config.toml
experts_per_token = 1
normalize_top_k = false
balance_bias = false
num_key_value_heads = 1
init_std_qkv = 0.0483
optimizer = "soap_variant"
learning_rate = 0.0122
beta1 = 0.95
Below are experts of layer 3 (counted from 0) of a mixture-of-experts language model. Rows are named down (a neuron's output weights, with its number) and show model dimensions 0-95. Each number is 200 + 20 x the weight over its row's rms, rounded and kept within 0 to 999.
Before each expert's rows: a language model's description of what the expert responds to. This comes from a sample of Wikipedia text that the model never trained on.

# expert 27
It responds to: A lone space token after a pipe, semicolon or comma, right before a number in tables and date lists.
down0,202,195,199,220,211,180,172,186,179,219,154,197,203,182,229,195,162,182,253,223,215,193,195,180,213,225,231,193,205,203,220,179,183,216,184,208,198,218,184,178,184,161,192,190,221,203,236,161,182,163,180,206,208,193,182,217,210,200,222,198,233,161,194,221,192,205,225,193,212,214,185,176,167,189,233,224,192,191,252,199,195,215,180,213,192,229,199,197,175,190,193,201,198,195,211,196
down1,186,186,188,223,196,195,183,187,225,207,232,195,198,192,201,190,212,194,203,182,190,190,212,194,191,205,233,178,187,191,215,197,219,163,166,195,223,191,193,209,226,199,194,160,171,169,216,205,218,162,215,205,187,244,217,188,228,168,160,175,179,146,210,211,220,220,220,218,207,203,192,188,187,206,204,196,201,189,205,202,199,179,190,184,188,218,236,168,182,179,186,194,181,255,221,169
down2,197,183,201,199,213,174,204,200,206,196,200,182,231,208,213,177,194,146,204,213,212,183,173,228,216,190,200,187,212,207,153,204,220,207,185,231,224,220,208,159,213,234,197,207,178,209,188,196,221,217,187,210,182,239,184,208,167,154,188,201,187,191,206,173,170,237,189,188,224,173,247,196,203,217,208,199,220,192,201,222,213,188,179,204,191,183,189,206,200,154,222,220,234,199,183,200
down3,199,180,161,228,203,207,204,182,181,213,183,201,178,199,204,209,191,177,211,169,201,172,168,218,202,155,196,226,179,206,192,198,221,209,177,173,195,181,184,196,195,205,212,191,204,205,206,229,167,202,165,197,234,225,177,179,222,216,180,238,219,212,191,220,217,205,196,178,229,213,199,206,219,215,226,228,224,192,182,182,195,150,234,226,175,199,191,212,210,231,203,225,225,209,165,182
down4,220,202,200,200,201,190,167,183,174,212,217,238,193,200,203,202,211,202,166,198,203,181,177,186,239,190,212,230,228,189,228,229,238,174,211,228,164,218,225,191,179,206,167,183,165,196,218,236,217,225,215,207,204,194,228,210,192,208,161,215,208,233,227,245,177,194,190,180,205,208,221,186,181,214,225,213,182,183,200,169,209,198,186,211,211,193,198,177,231,189,186,170,183,209,199,200
down5,203,169,201,202,240,223,184,243,170,138,224,193,223,208,205,217,197,196,235,172,226,173,205,213,194,174,194,177,213,186,210,197,210,203,217,229,167,176,176,190,190,210,177,195,235,187,189,204,186,179,181,202,217,184,175,206,230,221,204,204,197,188,186,198,224,160,186,216,233,207,210,213,198,187,190,199,234,176,178,178,165,221,184,207,201,198,171,202,221,212,178,189,206,196,218,178
down6,219,216,193,212,222,205,187,227,183,185,216,209,179,194,219,221,207,173,227,188,174,209,205,191,208,217,189,208,189,187,234,214,216,176,181,223,188,191,230,233,233,211,185,200,218,210,232,173,191,180,187,171,188,230,172,212,205,217,181,210,169,228,210,177,202,205,196,214,216,190,192,215,242,187,123,200,203,205,186,203,221,199,224,213,233,210,205,197,243,199,204,200,213,162,202,216

# expert 11
It responds to: Second or final pieces of words, such as t-issue, s-ulf, accept-ance, and taxonomy or astronomy words such as family, species, -idae, MPC.
down0,207,192,196,208,225,202,196,176,185,215,223,206,231,201,195,195,246,197,187,227,199,227,223,203,231,199,158,189,169,183,214,204,176,193,148,206,222,217,183,201,192,212,174,214,248,201,199,190,206,177,190,191,178,150,232,195,192,217,210,187,218,199,209,195,235,193,204,175,183,194,167,159,204,188,199,203,164,239,212,207,191,183,220,191,184,186,194,213,183,207,186,217,237,212,184,181
down1,228,203,218,216,199,155,218,206,212,191,201,215,202,181,237,199,204,200,201,192,186,215,231,219,198,152,198,193,137,217,210,196,202,196,217,188,188,183,204,232,174,181,174,202,203,200,212,218,209,207,215,200,188,204,193,160,191,197,209,198,162,237,180,169,188,233,238,211,185,187,200,193,204,203,227,200,212,184,205,229,177,199,178,191,185,218,213,168,223,236,225,184,170,184,168,184
down2,178,214,163,181,199,223,203,197,198,177,209,176,206,186,160,225,192,184,192,226,220,188,186,171,174,204,205,202,216,206,187,234,229,218,202,194,232,211,161,237,189,216,205,198,194,212,219,190,213,192,188,207,225,180,201,196,184,192,192,161,186,208,188,217,215,176,177,249,181,222,161,201,212,161,175,197,197,236,252,179,212,192,188,213,224,202,198,216,225,199,186,196,213,183,229,212
down3,217,225,195,203,189,211,198,197,245,218,177,201,201,188,193,248,191,170,206,178,184,211,193,186,177,173,179,189,184,174,184,231,201,187,206,193,197,158,190,219,211,163,200,209,175,194,206,183,199,189,210,192,217,187,220,237,195,195,201,190,189,196,198,208,220,183,171,182,199,185,221,213,221,235,220,222,215,176,238,222,226,193,220,239,226,189,198,202,209,198,240,220,208,150,173,231
down4,209,186,192,206,198,217,206,193,181,187,184,200,215,153,218,219,217,163,206,203,175,235,242,212,193,204,237,205,208,233,224,194,241,211,219,214,169,206,217,232,207,210,178,168,226,211,200,210,185,204,213,209,181,218,213,197,214,227,225,191,218,155,244,208,194,199,211,193,207,183,192,230,202,175,215,209,217,207,227,215,205,193,206,194,236,196,199,193,224,192,181,214,180,149,173,180
down5,193,180,227,201,218,197,170,195,197,203,221,225,185,235,223,214,183,204,169,162,223,192,206,185,204,209,177,149,200,220,223,220,173,216,188,180,188,178,197,187,230,191,242,200,196,195,203,185,212,186,215,177,191,185,201,199,231,189,189,207,196,202,201,180,168,188,182,186,159,237,197,180,239,152,205,225,193,167,190,171,163,191,215,184,177,208,193,192,215,193,190,194,205,228,176,202
down6,240,185,198,207,184,204,192,189,201,185,175,241,203,206,188,172,208,210,175,195,211,215,228,176,210,170,173,215,187,194,214,234,230,172,172,186,184,237,162,184,245,184,196,184,219,217,208,208,232,195,233,175,196,194,184,210,175,183,163,230,206,204,214,213,200,200,214,192,198,177,210,203,182,229,203,229,183,207,218,209,154,186,192,222,206,182,189,214,203,211,164,210,171,229,198,209

# expert 29
It responds to: First pieces and nouns like d-uel, arch-ives, ant-iquity, and place or topic nouns such as station, song, music, school, -ville.
down0,195,183,215,236,210,191,184,199,187,216,236,187,227,259,219,206,180,190,225,187,207,214,196,200,204,211,192,220,212,192,180,186,219,180,198,247,237,202,218,184,203,194,180,190,215,230,209,157,227,205,193,172,172,173,187,228,181,196,229,232,184,188,190,172,217,175,197,204,189,220,157,180,198,177,187,165,202,205,198,228,215,194,216,197,196,200,188,206,223,197,202,228,176,219,227,216
down1,156,214,244,179,158,224,224,170,185,211,182,214,214,209,161,171,207,180,197,209,220,201,193,176,181,222,172,202,198,191,229,201,191,200,192,217,209,235,221,175,235,216,210,210,205,155,186,212,246,202,221,219,202,206,198,216,185,184,240,205,183,202,208,224,185,222,234,225,209,173,204,187,200,195,191,220,216,196,206,205,158,171,189,184,217,203,177,206,204,189,183,210,185,197,213,215
down2,206,205,205,228,165,238,176,233,214,204,198,194,202,162,231,180,227,189,215,208,201,226,216,183,212,230,209,204,189,207,216,194,182,179,183,225,196,227,200,201,217,209,238,188,198,187,172,161,166,178,255,178,179,174,205,210,196,200,197,197,183,201,189,214,180,190,169,189,191,178,175,194,166,192,193,173,187,202,224,246,198,203,190,182,191,209,202,182,226,207,190,177,163,209,188,225
down3,165,166,188,153,207,206,201,224,174,169,176,180,174,212,199,188,195,212,195,208,234,174,186,193,213,224,224,182,233,217,190,213,206,193,243,204,214,210,218,189,184,207,173,198,195,207,233,210,216,202,232,171,196,205,207,172,202,225,193,208,209,200,215,156,206,207,213,185,176,170,185,198,183,208,199,213,221,229,210,199,199,190,227,202,201,153,166,186,164,168,195,194,220,182,233,193
down4,204,209,218,217,199,173,190,210,202,153,181,208,208,165,217,210,228,193,174,198,228,203,204,194,207,194,177,205,187,219,182,238,189,207,192,225,198,225,194,176,174,173,229,230,243,152,194,188,210,187,169,160,198,225,185,229,178,232,176,215,202,185,189,196,214,215,167,193,204,186,222,191,171,188,162,218,220,181,215,205,227,205,213,172,208,195,191,203,218,204,177,216,214,219,179,182
down5,180,201,198,168,202,211,198,205,184,182,219,194,211,198,179,246,204,203,186,218,207,173,206,200,202,170,196,207,221,150,206,176,203,215,199,235,208,178,199,205,227,180,203,211,199,157,207,209,201,206,192,231,224,219,175,165,194,174,152,166,233,172,199,220,207,202,228,176,202,215,207,221,234,223,186,158,165,233,175,210,200,176,181,189,188,197,213,168,206,188,193,196,209,198,185,213
down6,160,200,191,190,179,214,205,184,193,202,200,189,172,221,218,210,179,171,212,219,210,200,155,191,180,193,223,196,189,187,176,209,235,205,187,188,190,204,197,208,210,200,220,210,189,178,194,184,206,167,201,188,189,165,190,211,221,205,228,209,204,207,189,213,222,242,185,209,213,225,163,162,170,180,198,226,249,229,177,207,217,207,232,208,237,200,169,193,165,215,199,240,187,171,209,180

# expert 6
It responds to: Capitalized words inside proper names and dates, such as March, World, American, Air, League, plus the piece ass in ambassadors, grass.
down0,191,190,221,192,209,199,234,194,195,205,195,236,194,225,205,202,190,199,181,200,178,198,183,210,168,215,196,202,218,222,215,212,193,190,217,135,217,199,197,215,191,200,184,217,203,174,233,200,213,194,204,188,217,215,213,233,222,198,176,167,184,188,204,195,206,223,215,217,152,269,178,205,228,196,200,178,190,189,225,197,238,159,206,210,231,210,223,210,208,202,181,167,211,216,204,221
down1,203,180,222,228,200,241,190,177,227,194,199,176,193,233,174,201,180,208,179,206,187,240,196,195,204,192,211,165,185,215,188,212,204,191,193,226,199,188,238,168,198,144,204,184,179,193,190,206,231,196,197,212,214,199,192,212,219,222,168,195,209,140,178,232,207,203,190,187,209,195,167,199,205,199,188,191,207,217,200,220,212,257,199,218,241,195,221,209,214,209,214,217,182,185,191,219
down2,198,222,220,205,184,237,185,201,159,218,194,218,212,190,193,188,210,234,179,177,226,193,234,179,181,184,190,210,196,207,231,182,230,167,219,196,184,211,203,201,215,232,200,238,178,206,215,187,233,211,198,212,180,189,176,172,213,171,164,217,202,198,181,210,190,223,187,191,213,214,214,222,194,182,206,196,216,230,161,215,235,225,218,170,194,205,159,184,246,188,204,189,184,194,201,220
down3,173,211,181,192,194,239,228,190,202,183,189,214,170,200,185,212,204,187,175,202,229,231,177,226,177,194,171,218,216,189,193,204,170,177,164,179,185,188,196,165,203,235,172,195,220,209,219,186,200,191,228,226,178,187,192,192,187,179,207,232,187,195,212,182,209,241,219,185,209,207,219,228,202,216,247,195,208,216,225,226,189,184,216,219,189,191,197,193,172,254,230,203,220,199,195,184
down4,214,201,202,193,233,219,213,189,184,213,208,172,179,176,198,178,211,207,194,263,185,215,214,204,199,183,164,194,191,200,220,219,199,175,188,187,202,212,188,234,222,189,209,218,193,206,219,202,238,199,217,147,207,194,192,177,172,202,199,221,168,198,178,187,143,193,209,208,215,236,181,213,203,189,198,174,152,191,220,186,192,199,187,177,195,225,187,180,160,220,194,191,213,207,222,205
down5,185,187,191,218,189,196,192,189,230,186,195,166,209,206,211,192,192,169,171,224,181,204,217,203,230,195,237,199,205,200,179,215,243,220,178,224,186,211,182,226,180,197,220,207,183,199,207,201,230,217,235,215,194,193,195,215,216,194,211,187,186,179,199,182,201,235,217,215,181,167,229,170,202,224,190,141,233,167,203,192,235,190,222,187,199,172,196,228,204,169,190,229,204,222,172,191
down6,204,154,179,174,175,204,222,215,188,205,197,227,245,203,210,214,188,188,206,192,222,184,249,217,205,193,206,203,190,140,163,183,225,210,201,201,197,195,189,212,211,247,196,191,227,205,197,199,182,202,214,224,224,216,205,206,215,227,157,229,202,240,193,203,196,179,215,171,203,224,199,215,215,181,196,199,203,201,240,227,184,171,203,206,197,229,192,193,216,198,167,216,227,191,202,194